Experts of a small language model: 8 experts in each of 8 layers, 1 empty slots to pick.
Below are experts of layer 5 (counted from 0) of a mixture-of-experts language model. Rows are named router (the router's row for the expert), gate (a neuron's input weights, with its number), up (a neuron's input weights, with its number) and show model dimensions 160-239. Each number is 50 + 12 x the weight over its row's rms, rounded and kept within 0 to 99.
Before each expert's rows: "mostly gets" lists some tokens that are sent to it at least half of the time. This comes from a sample of Wikipedia text that the model never trained on.

# expert 5
mostly gets: " him", " released", " led", " began", " when", " died"
router:43 64 43 40 30 68 46 26 61 49 52 82 51 51 59 35 52 27 70 58 57 49 52 63 59 65 50 35 48 69 51 62 49 62 45 19 63 83 41 33 44 66 39 70 48 70 48 49 50 43 35 57 52 64 31 36 53 39 27 49 56 55 54 54 56 54 62 72 70 35 34 60 57 33 76 49 47 44 45 50
gate0:44 69 36 51 46 38 51 53 33 55 44 69 36 63 36 42 39 57 50 35 49 62 60 66 68 35 59 36 46 52 62 76 38 54 65 42 58 59 36 58 55 53 61 66 59 44 37 58 72 39 67 65 42 33 38 42 61 52 57 51 41 53 53 42 43 46 39 40 48 67 49 55 39 31 54 60 53 39 39 54
up0:43 67 52 34 60 65 57 64 41 51 39 35 35 26 45 43 44 63 63 44 35 45 44 37 50 32 46 53 48 55 45 69 55 62 55 76 55 45 35 57 58 47 52 80 57 52 41 42 51 52 74 77 52 48 48 60 54 59 19 43 56 64 39 50 36 53 53 69 45 42 34 68 44 18 47 51 49 46 34 31
gate1:39 67 43 78 39 30 31 25 60 43 49 38 66 43 60 61 48 71 36 49 52 82 55 51 39 52 47 59 57 52 64 55 65 45 53 40 52 79 34 51 53 56 57 55 19 62 43 42 42 53 57 39 36 43 56 63 65 34 60 27 62 35 49 31 54 41 51 25 40 61 68 69 52 52 53 45 64 40 73 60
up1:40 64 45 52 65 68 49 37 44 53 35 47 86 58 40 36 61 46 35 47 58 57 31 35 68 60 42 46 62 53 34 29 65 68 43 73 54 48 54 44 52 45 44 37 53 69 52 55 42 38 46 49 47 39 50 35 69 45 55 61 57 30 60 63 48 59 48 51 55 36 37 61 57 33 37 58 46 54 52 64
gate2:77 46 44 46 40 51 51 47 41 52 48 54 37 52 45 44 55 35 54 57 66 63 57 62 36 39 71 50 61 69 44 53 53 67 45 55 82 49 46 55 69 59 43 57 47 54 31 51 49 33 40 68 56 66 41 29 61 68 49 55 73 51 60 43 51 30 68 52 43 37 44 65 60 48 44 42 53 46 40 61
up2:48 54 33 36 50 62 55 42 49 64 44 51 57 42 46 48 49 64 39 47 46 57 45 53 37 52 35 57 37 44 64 62 66 51 54 45 25 56 54 64 52 55 62 59 44 73 47 45 56 49 48 43 47 62 28 45 68 39 63 82 37 46 39 30 55 35 29 32 57 47 42 46 54 36 41 34 42 37 56 33
gate3:50 42 36 74 61 62 77 48 51 42 71 42 48 64 44 40 36 56 33 63 58 37 38 68 51 53 54 36 60 64 27 70 49 61 69 62 46 72 45 49 59 55 38 49 53 46 75 33 21 67 45 50 69 54 28 46 57 45 38 42 41 46 70 44 47 39 39 43 53 46 40 53 54 25 41 64 56 40 71 61
up3:67 58 47 40 58 63 39 38 63 46 50 54 51 36 51 40 28 35 63 61 43 67 59 76 46 30 75 44 56 31 29 44 60 57 68 56 40 48 48 35 66 44 36 50 37 48 47 53 68 67 65 57 60 35 38 57 30 67 40 58 65 38 67 49 54 51 53 55 57 64 48 47 60 44 55 35 49 48 56 39

# expert 6
mostly gets: " was", " is", " are", " were", ",", " but"
router:41 36 37 57 36 54 49 35 61 46 59 60 62 60 73 53 67 40 54 53 31 44 26 53 65 49 41 38 49 55 53 40 78 74 78 45 57 52 48 48 22 62 60 61 75 36 53 59 40 42 56 38 55 63 48 35 45 64 53 52 54 56 42 40 45 52 43 58 57 67 52 41 32 44 45 61 62 58 38 48
gate0:56 52 37 67 18 84 60 36 58 49 65 45 47 53 47 33 59 45 44 54 55 40 51 58 60 56 40 31 62 31 42 37 31 44 63 52 41 62 58 46 60 45 54 58 58 44 48 49 42 31 37 49 41 54 32 70 49 49 53 57 54 68 47 58 36 67 41 56 21 17 43 53 50 56 46 64 45 46 47 51
up0:44 49 43 62 33 47 72 67 46 46 46 51 62 54 36 41 70 49 37 32 77 44 46 75 45 72 52 59 59 61 32 53 57 34 36 58 24 85 56 41 59 49 48 58 43 67 55 54 40 47 63 54 71 51 60 46 34 39 46 52 47 45 46 61 32 51 52 41 62 57 36 59 76 32 50 55 41 49 42 60
gate1:55 38 49 65 63 56 66 39 49 56 51 47 40 59 46 31 60 58 41 53 71 36 55 38 41 61 40 37 43 57 36 38 60 34 87 64 46 58 81 81 52 52 45 42 46 66 78 66 56 36 47 58 59 68 69 43 43 66 30 63 49 51 46 67 39 49 38 43 57 27 49 27 47 46 33 40 55 52 44 35
up1:39 49 45 42 49 61 54 60 53 54 69 59 49 64 47 50 62 52 67 41 38 30 51 50 67 72 62 36 62 83 45 70 46 32 58 55 68 36 57 42 69 41 60 56 84 48 73 48 47 42 42 39 39 45 82 46 30 70 51 64 44 38 42 62 38 38 28 52 65 62 40 44 52 43 65 39 54 53 48 63
gate2:43 56 34 61 90 36 43 34 61 47 62 48 42 47 56 62 57 32 46 46 44 55 40 61 68 64 64 50 47 70 54 15 51 70 53 59 78 55 60 67 49 53 43 44 38 71 57 46 50 68 44 35 60 46 54 52 56 46 45 46 55 43 54 55 62 45 68 57 30 59 55 31 48 45 56 62 30 33 45 53
up2:45 30 53 33 56 48 48 47 58 68 64 49 30 36 24 52 61 82 58 59 58 28 52 69 44 37 52 56 77 36 48 56 46 30 48 46 37 48 34 38 55 56 33 49 54 61 52 45 26 36 48 49 45 61 71 58 43 67 72 44 35 53 55 38 53 59 41 39 46 61 42 66 34 32 30 47 40 47 70 54
gate3:60 42 64 26 39 51 63 69 63 47 38 60 66 57 45 34 49 61 28 52 62 64 44 74 64 34 59 58 62 59 58 36 49 63 51 62 58 54 76 24 64 24 26 34 60 47 41 62 39 27 49 53 59 76 33 40 56 55 46 53 49 76 64 67 26 50 36 62 30 32 42 70 45 52 48 50 53 45 40 52
up3:47 61 44 55 71 47 57 29 48 56 57 58 58 61 49 32 42 38 55 41 78 66 26 37 42 41 63 67 51 55 60 44 45 46 52 44 53 53 48 49 57 77 45 24 37 62 69 37 29 47 63 59 68 56 45 67 32 66 49 46 64 47 47 47 37 46 63 37 58 55 43 64 46 48 51 65 59 58 37 37

# expert 7
mostly gets: " the", " The", " a", " his", "The", " —;"
router:33 46 74 48 27 54 74 56 46 52 78 55 32 41 49 51 62 30 64 30 54 71 55 38 39 76 67 27 46 77 63 26 59 43 56 61 63 56 73 59 37 73 64 75 62 51 68 44 49 37 55 65 58 60 47 47 38 60 48 47 51 60 65 57 44 40 41 40 36 49 45 47 43 38 46 55 50 54 56 73
gate6:69 57 51 63 33 30 44 56 55 44 61 53 41 33 36 46 32 41 62 28 47 48 62 28 45 56 44 55 53 71 54 42 53 68 60 63 65 42 54 69 36 54 54 25 38 33 68 49 16 40 61 62 47 73 33 49 61 47 49 43 34 36 53 69 59 50 43 48 69 24 39 42 45 55 55 38 85 49 55 61
up6:53 38 46 82 58 60 51 54 29 36 52 46 41 70 32 70 56 44 43 54 39 63 51 52 73 61 34 56 40 51 45 53 57 50 47 42 35 49 52 23 56 57 50 38 76 68 63 61 46 48 35 45 35 55 30 37 42 52 73 43 43 61 46 38 55 70 62 34 95 46 66 69 62 59 46 57 42 72 48 32
gate7:18 71 44 51 35 50 52 60 69 57 40 62 35 60 73 52 36 41 52 54 64 26 47 31 41 60 60 64 58 38 56 62 51 50 41 53 67 52 51 49 53 42 47 31 69 39 55 76 29 47 58 42 67 56 51 60 56 56 59 56 44 58 65 40 35 19 65 57 56 43 67 52 19 29 44 56 50 39 44 55
up7:53 51 68 35 59 49 44 42 51 46 47 52 71 44 60 49 29 61 40 59 32 43 43 58 42 50 59 64 43 41 32 40 59 38 51 49 42 72 44 61 46 47 76 52 42 65 53 49 52 41 61 45 49 31 51 35 39 43 58 55 48 42 31 33 59 39 29 32 60 18 30 57 48 46 55 50 58 63 53 50
gate8:62 36 37 40 69 51 57 38 25 48 43 27 54 60 53 57 49 59 58 31 44 44 44 62 57 44 43 63 38 44 60 58 55 52 77 52 31 22 40 73 48 42 66 70 66 55 66 63 42 40 45 43 43 54 47 58 43 53 49 45 50 55 57 39 38 50 44 45 35 44 53 46 40 45 36 59 49 54 53 53
up8:48 51 60 52 57 40 61 60 65 45 48 39 46 55 50 32 53 55 50 82 65 50 36 33 43 56 54 45 60 65 45 40 64 44 50 41 90 74 68 50 53 54 37 40 16 60 45 35 65 60 57 49 34 55 53 37 70 51 34 47 47 49 59 54 32 54 52 62 46 52 33 43 35 53 51 37 61 42 78 46
gate9:40 46 55 73 68 54 51 45 55 46 32 45 51 42 52 51 48 45 51 46 46 48 59 34 58 63 68 35 56 64 49 27 68 54 48 35 65 41 59 55 63 42 14 63 55 28 43 66 72 43 50 71 50 52 35 61 48 51 71 29 47 52 58 75 36 55 58 37 44 55 21 37 48 45 42 36 74 56 51 63
up9:36 71 61 63 47 27 67 37 44 40 53 73 34 52 73 33 47 85 45 56 51 60 46 61 34 20 57 47 47 61 52 37 41 59 61 36 50 55 44 59 37 67 60 54 44 48 44 34 64 63 51 50 54 52 40 18 51 73 51 41 46 31 62 45 54 53 61 40 77 42 47 58 54 38 44 50 40 46 69 62

# expert 1
mostly gets: " States", " County", " km", " York", " team", " government"
router:45 49 44 43 57 39 47 44 42 45 54 45 48 77 60 45 53 42 58 62 43 48 62 27 54 45 41 65 27 38 34 62 56 46 62 31 47 50 70 31 48 38 60 58 49 54 64 45 48 42 40 41 86 63 64 47 36 40 39 38 64 67 45 68 54 28 42 17 61 40 36 52 42 41 70 64 67 35 48 44
gate0:58 51 46 51 49 43 19 48 57 68 42 45 56 39 47 36 49 69 71 38 39 48 46 48 56 46 44 53 38 51 52 48 74 57 45 31 74 49 64 56 55 49 29 57 45 31 59 66 57 10 57 52 58 46 64 73 51 63 24 40 51 39 61 66 58 46 46 35 27 41 52 64 51 58 73 45 41 43 50 31
up0:60 35 58 46 47 63 56 61 53 64 36 58 45 49 73 48 52 53 36 39 58 52 42 50 67 60 63 61 56 42 41 34 32 36 39 50 62 55 50 41 36 67 59 71 36 36 31 44 34 75 59 68 42 46 50 50 37 39 60 65 48 65 54 24 55 48 53 36 48 50 29 33 59 61 52 46 50 54 50 44
gate1:56 55 32 51 40 38 68 40 47 12 36 62 45 33 49 42 56 42 46 49 30 36 54 47 59 50 60 48 36 29 51 19 62 51 36 59 43 58 52 24 67 53 65 50 41 70 59 63 52 55 66 63 41 52 64 55 34 69 59 56 50 47 48 55 41 58 45 47 38 46 60 53 14 57 58 49 55 42 57 62
up1:72 54 51 40 46 51 76 34 28 38 36 40 76 53 58 58 61 45 40 73 58 42 58 50 47 58 38 44 53 39 42 64 59 50 54 48 42 47 38 55 59 60 57 53 50 56 70 71 43 52 78 67 59 68 48 40 45 46 38 61 60 39 54 49 37 34 68 42 64 47 54 57 69 41 59 52 56 43 51 47
gate2:47 61 40 41 39 44 52 57 52 46 65 52 47 33 53 17 40 33 22 44 64 64 58 34 48 54 41 52 58 32 36 59 64 67 34 26 60 44 66 59 65 53 51 55 20 40 46 48 39 37 57 47 62 50 51 27 29 68 73 63 41 41 57 45 33 35 56 55 54 59 47 35 53 35 44 39 65 62 50 45
up2:42 50 43 35 47 39 44 86 65 69 42 58 64 46 35 36 54 76 48 67 65 53 49 58 56 63 49 38 58 56 58 35 50 58 49 65 62 52 43 50 29 19 57 71 61 62 45 61 53 71 63 51 62 36 62 32 61 57 34 67 43 42 45 62 49 40 51 48 23 69 67 56 50 35 47 65 41 58 62 44
gate3:59 53 57 62 35 49 59 64 43 45 49 58 61 50 39 39 41 59 46 61 52 39 39 48 49 63 24 62 58 52 54 50 49 56 85 64 48 60 51 47 44 44 50 48 65 66 51 63 63 56 58 61 60 55 40 53 52 39 48 32 65 44 49 20 45 38 45 35 50 51 58 36 48 45 61 52 30 49 59 49
up3:62 63 58 45 70 28 49 65 65 44 61 70 42 55 50 45 43 63 45 46 33 47 39 56 73 55 37 52 54 67 60 62 63 46 44 19 50 67 39 43 55 47 49 45 56 66 67 51 42 57 52 52 29 43 27 42 54 53 44 54 51 62 71 67 48 57 71 50 41 57 65 40 44 30 51 60 39 59 51 65

# expert 3
mostly gets: " |\n", "\n", ".\n\n", ")\n", ".\n", "=="
router:54 49 74 47 48 52 60 59 53 29 48 51 60 55 64 40 32 32 67 45 37 72 44 21 62 61 37 62 48 70 58 47 45 68 37 25 53 58 46 61 58 45 56 53 48 62 56 61 44 36 28 58 64 59 20 37 48 57 43 51 63 55 59 38 62 49 51 64 43 43 43 50 34 36 66 53 49 41 49 64
gate6:47 45 60 29 39 43 49 68 55 51 34 38 30 35 71 68 26 37 74 55 13 45 59 35 51 48 46 52 46 12 43 39 47 74 25 31 49 47 33 58 64 43 65 33 45 64 36 50 56 52 33 64 63 51 47 52 57 51 45 50 60 64 47 49 60 66 60 65 50 51 52 55 38 47 62 72 60 50 39 33
up6:46 47 28 42 33 60 48 56 44 37 41 64 38 58 83 65 57 37 39 57 48 68 59 52 43 35 55 42 52 49 57 48 46 53 58 57 36 52 44 60 60 69 34 43 29 54 53 37 57 60 38 65 20 42 68 69 34 63 60 21 44 77 37 53 58 56 49 39 65 43 68 55 47 53 36 31 49 65 52 56
gate7:43 62 42 55 62 36 65 67 42 38 46 66 66 59 59 52 44 27 58 48 43 48 36 17 65 56 41 32 65 63 54 33 66 49 29 45 52 66 46 45 43 68 50 56 49 69 30 37 34 76 47 69 58 38 31 46 49 59 38 57 40 37 71 57 56 42 63 41 44 47 71 72 30 53 58 59 67 52 66 55
up7:52 59 62 46 31 22 54 43 65 61 70 11 62 41 42 32 47 43 60 52 35 47 46 66 35 44 50 51 30 50 54 50 50 67 49 75 63 71 45 46 39 65 62 48 48 64 48 53 49 22 77 54 67 50 45 38 47 51 63 48 56 48 63 54 40 53 35 59 68 66 44 46 52 42 40 45 45 48 60 40
gate8:68 55 56 61 45 46 44 61 60 54 52 45 50 47 37 51 45 45 44 57 43 64 64 50 35 64 46 61 40 48 51 67 64 57 47 62 61 28 39 62 55 31 58 45 66 50 53 54 55 58 54 41 67 49 41 40 41 68 59 58 49 37 57 30 33 45 38 45 40 59 54 55 59 44 42 73 50 33 53 58
up8:44 64 47 61 55 50 59 52 29 50 42 45 27 49 40 61 66 65 44 51 58 44 35 44 58 60 48 50 56 59 58 49 67 71 52 57 50 40 50 68 63 58 37 44 48 47 62 52 36 48 57 46 48 32 57 62 64 43 41 75 59 59 45 07 47 54 62 41 65 46 60 69 71 32 63 68 41 55 37 44
gate9:42 53 51 51 62 66 52 47 65 55 22 60 45 60 54 54 44 48 61 60 48 35 32 30 32 35 56 52 53 48 47 59 57 71 57 77 46 38 31 61 37 54 50 60 62 52 61 38 33 11 61 47 47 50 50 60 68 63 65 40 13 47 33 36 34 48 40 51 53 42 62 51 70 53 58 24 61 43 35 53
up9:50 71 40 63 35 52 71 54 55 40 27 41 56 45 50 39 56 72 44 73 46 64 61 57 81 66 31 79 59 56 44 45 39 52 35 63 52 69 44 43 58 57 53 54 45 45 49 40 54 57 43 55 55 46 75 32 52 48 60 37 50 50 44 27 34 55 49 61 59 52 61 18 31 50 49 52 52 37 51 58

# expert 4
mostly gets: " (", " ", "–", "/", "′", " $"
router:48 50 59 32 32 54 63 57 37 42 67 56 48 31 65 51 58 36 55 72 28 52 40 33 40 62 46 36 43 39 63 65 45 40 55 41 59 52 40 60 39 54 60 61 54 73 46 24 53 46 48 47 53 63 37 42 41 41 43 70 67 60 45 53 60 61 33 73 57 46 45 64 48 54 43 81 42 52 50 66
gate6:54 61 67 55 68 66 70 39 50 31 42 64 59 60 67 26 66 53 45 41 31 70 41 42 68 44 51 60 34 47 54 47 50 52 76 81 48 38 61 57 69 51 71 42 78 46 45 57 50 44 43 44 42 53 26 44 57 51 59 49 61 65 50 57 76 52 51 22 54 47 39 47 60 59 52 55 23 28 41 57
up6:67 55 66 34 63 43 48 39 67 32 56 28 47 81 48 45 73 69 53 33 38 45 42 60 49 37 56 26 47 73 70 45 55 49 47 43 56 54 42 56 56 53 55 62 59 24 55 65 37 51 17 64 53 44 35 46 45 34 37 42 53 43 65 62 61 40 56 61 54 52 35 65 50 58 62 48 71 60 64 56
gate7:65 60 69 42 59 65 44 32 45 43 51 75 68 43 40 45 38 55 44 61 48 64 31 44 25 31 66 63 59 59 35 50 53 53 13 56 58 58 17 40 53 30 48 71 48 50 45 40 31 48 54 50 43 63 58 57 36 51 41 40 55 62 37 59 48 20 65 38 65 53 40 67 51 46 30 45 62 55 50 71
up7:42 42 15 39 42 43 47 56 32 40 53 47 58 67 60 42 51 14 67 56 41 49 67 65 59 58 52 43 22 42 56 65 35 54 66 37 62 38 71 59 72 46 45 61 66 50 39 37 52 49 40 45 52 54 44 74 42 58 48 53 38 42 37 56 51 60 37 50 39 63 44 62 55 59 65 31 44 31 40 51
gate8:48 21 39 56 44 63 46 39 51 56 37 46 24 20 67 72 71 45 68 55 28 42 49 30 50 60 44 48 48 52 65 38 41 56 66 48 55 46 58 46 52 57 40 62 61 31 51 83 43 38 73 50 56 63 44 53 44 49 53 50 65 55 55 42 83 39 68 64 48 18 46 35 30 50 36 55 59 48 50 57
up8:41 46 58 40 42 47 36 45 37 35 62 39 50 42 55 34 44 47 42 52 60 57 68 54 66 54 49 32 48 35 54 50 53 29 30 48 50 56 48 33 46 42 47 20 51 36 38 63 49 48 61 29 61 56 25 32 36 77 37 33 69 61 64 52 85 57 61 32 47 40 61 41 33 47 54 67 25 58 19 50
gate9:42 38 72 50 44 37 47 45 60 53 42 26 65 40 66 45 44 60 41 61 60 42 31 47 55 57 36 55 56 37 39 51 50 39 60 52 56 54 41 41 58 35 50 40 61 51 40 60 59 47 53 54 29 57 26 39 37 40 24 43 52 64 65 41 57 47 32 65 58 62 64 51 56 47 57 60 56 26 53 62
up9:38 54 56 33 51 63 59 58 44 59 45 54 59 32 32 82 43 35 44 36 55 54 44 53 70 46 58 40 44 54 46 48 33 50 31 47 64 65 53 29 42 32 43 37 48 46 57 62 26 40 46 65 49 37 35 72 53 43 46 69 23 35 55 59 74 58 37 59 38 41 64 54 52 42 55 37 52 41 49 66

# expert 2
mostly gets: " film", " this", " government", " life", "ative", "ical"
router:54 79 61 53 46 49 55 40 53 41 43 67 40 29 47 40 51 49 51 51 39 51 61 61 48 54 53 50 56 51 59 71 49 51 63 37 54 40 57 65 58 51 68 60 57 50 45 68 28 32 20 63 63 72 46 31 58 51 47 36 57 68 57 35 82 56 58 35 65 37 38 62 52 37 52 62 64 38 36 52
gate0:59 37 60 49 32 50 64 32 44 58 39 55 21 45 39 62 63 44 59 60 29 78 64 56 50 38 43 52 45 53 56 51 36 56 34 36 49 34 32 59 56 59 40 30 53 29 46 60 58 62 69 58 55 59 56 31 66 58 36 66 39 44 38 50 41 47 40 29 68 33 51 49 49 49 67 63 60 43 52 71
up0:56 44 41 51 41 55 76 67 24 63 86 23 51 47 46 60 46 58 49 57 83 54 66 39 52 48 58 31 58 75 44 62 60 48 54 51 43 63 59 41 55 44 38 69 43 59 56 44 48 58 39 55 25 32 53 62 38 54 53 58 59 56 70 66 35 45 56 58 59 56 45 53 35 34 41 46 50 41 60 47
gate1:54 64 61 75 51 46 53 46 38 42 39 63 66 65 44 70 46 19 61 43 51 51 57 45 59 58 45 48 63 34 36 44 57 67 48 35 50 42 43 80 46 38 65 34 49 38 70 63 66 67 22 28 61 57 61 52 41 57 72 57 52 41 52 34 48 40 47 35 63 58 28 56 40 39 35 29 67 41 60 50
up1:54 54 36 54 57 55 61 68 61 59 53 52 54 48 76 51 32 54 47 54 52 49 60 69 33 37 61 34 69 47 53 57 51 63 65 38 41 63 58 67 49 36 46 40 47 44 29 54 70 71 35 43 70 16 50 56 49 41 39 72 38 67 49 53 17 65 52 43 62 49 78 65 52 37 43 65 55 31 56 38
gate2:50 62 64 54 49 60 54 48 48 43 32 54 29 43 39 61 35 61 47 57 39 61 41 61 47 50 39 57 39 30 55 76 42 61 66 77 49 50 67 55 41 59 34 50 50 48 48 52 42 37 60 51 46 36 29 48 59 62 69 43 58 33 50 45 50 44 49 53 63 59 68 54 81 38 75 85 55 62 53 60
up2:59 64 34 41 58 33 71 60 60 60 58 69 45 64 37 47 67 40 49 47 83 45 42 64 57 45 28 57 48 53 32 60 42 59 76 41 72 66 42 42 76 42 40 47 63 58 60 54 43 65 39 41 43 44 57 50 56 63 60 48 30 43 47 59 43 65 53 63 29 58 52 52 62 46 38 78 43 45 90 65
gate3:47 79 63 67 47 44 73 52 56 42 58 63 52 36 54 52 28 48 36 45 61 29 52 56 51 18 52 48 55 55 52 34 39 46 46 52 55 62 51 51 40 51 51 66 52 32 53 45 41 31 25 45 39 51 43 49 63 57 55 19 41 37 52 59 47 53 34 49 61 53 42 71 48 31 49 34 26 73 51 38
up3:43 53 48 61 72 58 58 27 50 43 57 64 52 48 53 34 72 62 45 61 32 72 39 43 76 44 57 71 42 59 48 31 50 40 28 56 47 51 54 41 68 72 46 36 33 60 66 31 40 29 51 46 58 66 65 59 17 30 73 66 56 54 53 61 40 70 45 46 41 55 56 49 60 41 79 62 28 58 49 58

# expert 0
mostly gets: " f", " F", "3", "1", "4", "F"
router:13 53 48 53 41 59 69 47 67 53 56 79 68 58 52 59 64 31 44 45 43 51 46 65 71 45 54 42 71 50 58 65 51 48 55 39 45 48 66 43 57 53 66 42 42 48 59 40 36 37 51 61 54 38 60 52 45 46 51 47 43 40 51 33 71 48 35 47 60 51 41 41 56 36 45 68 57 57 55 55
gate6:40 30 36 56 63 48 55 41 34 52 31 42 66 64 43 19 56 66 43 54 74 61 37 48 70 31 50 57 31 44 43 74 34 39 31 59 52 44 35 66 48 55 48 66 55 41 64 49 45 38 35 64 58 37 71 45 38 45 60 31 57 52 36 53 42 51 53 68 49 42 40 28 57 46 52 82 32 32 30 55
up6:61 63 38 47 78 53 71 55 40 56 33 69 57 55 50 46 50 73 41 55 45 68 42 51 45 40 65 62 56 45 42 30 63 35 59 50 44 59 62 40 36 77 62 45 58 52 56 27 48 46 65 71 50 48 28 48 57 41 73 74 50 34 39 39 57 26 62 53 54 30 29 35 29 53 56 66 55 54 48 66
gate7:44 62 58 47 68 33 44 58 53 55 41 27 49 50 41 46 52 67 62 75 35 42 44 25 76 47 57 32 49 69 52 41 55 57 65 56 56 50 51 27 64 54 64 49 67 45 51 61 44 45 27 54 51 34 48 50 25 65 38 56 55 44 34 57 41 61 57 39 57 54 62 41 42 58 52 54 51 57 45 48
up7:54 35 29 46 42 46 49 43 17 70 40 59 44 39 30 46 48 52 61 55 37 92 61 45 51 60 39 39 52 27 46 63 27 58 50 45 63 39 56 65 39 60 48 63 66 68 52 41 38 63 31 85 44 55 62 50 58 46 50 71 48 46 42 67 53 50 56 51 56 62 26 46 53 40 49 54 36 39 47 51
gate8:49 43 57 65 41 45 66 34 55 51 19 47 41 33 28 51 41 29 59 49 55 54 46 67 30 46 45 62 47 35 47 31 65 51 51 31 47 42 50 46 53 75 48 54 42 45 53 30 51 41 46 49 46 60 38 79 55 37 43 51 46 46 40 49 69 55 40 73 42 52 44 68 71 12 58 53 46 52 40 29
up8:65 55 51 53 52 39 52 41 39 45 36 32 48 39 35 58 58 30 59 47 69 44 59 71 26 65 33 56 48 45 54 37 39 68 64 62 51 31 61 39 48 34 45 77 51 45 46 64 47 44 65 23 44 72 47 39 71 30 19 37 76 52 36 30 41 43 63 48 28 56 59 56 39 58 49 45 58 59 34 40
gate9:73 48 44 45 37 32 35 50 62 64 64 57 61 52 70 35 61 54 65 57 43 41 53 57 67 47 46 27 54 43 39 47 57 32 42 51 60 56 64 86 53 48 54 39 50 49 41 48 40 69 25 21 48 49 70 74 53 83 18 40 60 32 53 44 40 67 54 38 87 58 50 62 47 67 57 54 38 60 69 51
up9:55 80 47 56 44 47 24 61 40 32 60 71 40 34 60 57 37 52 46 44 51 42 67 74 65 52 49 30 64 65 64 45 41 69 53 66 46 48 51 51 36 52 55 33 59 44 45 57 07 45 37 54 65 33 47 57 62 69 63 53 32 41 62 52 30 61 55 53 42 58 41 45 49 50 52 37 49 58 31 62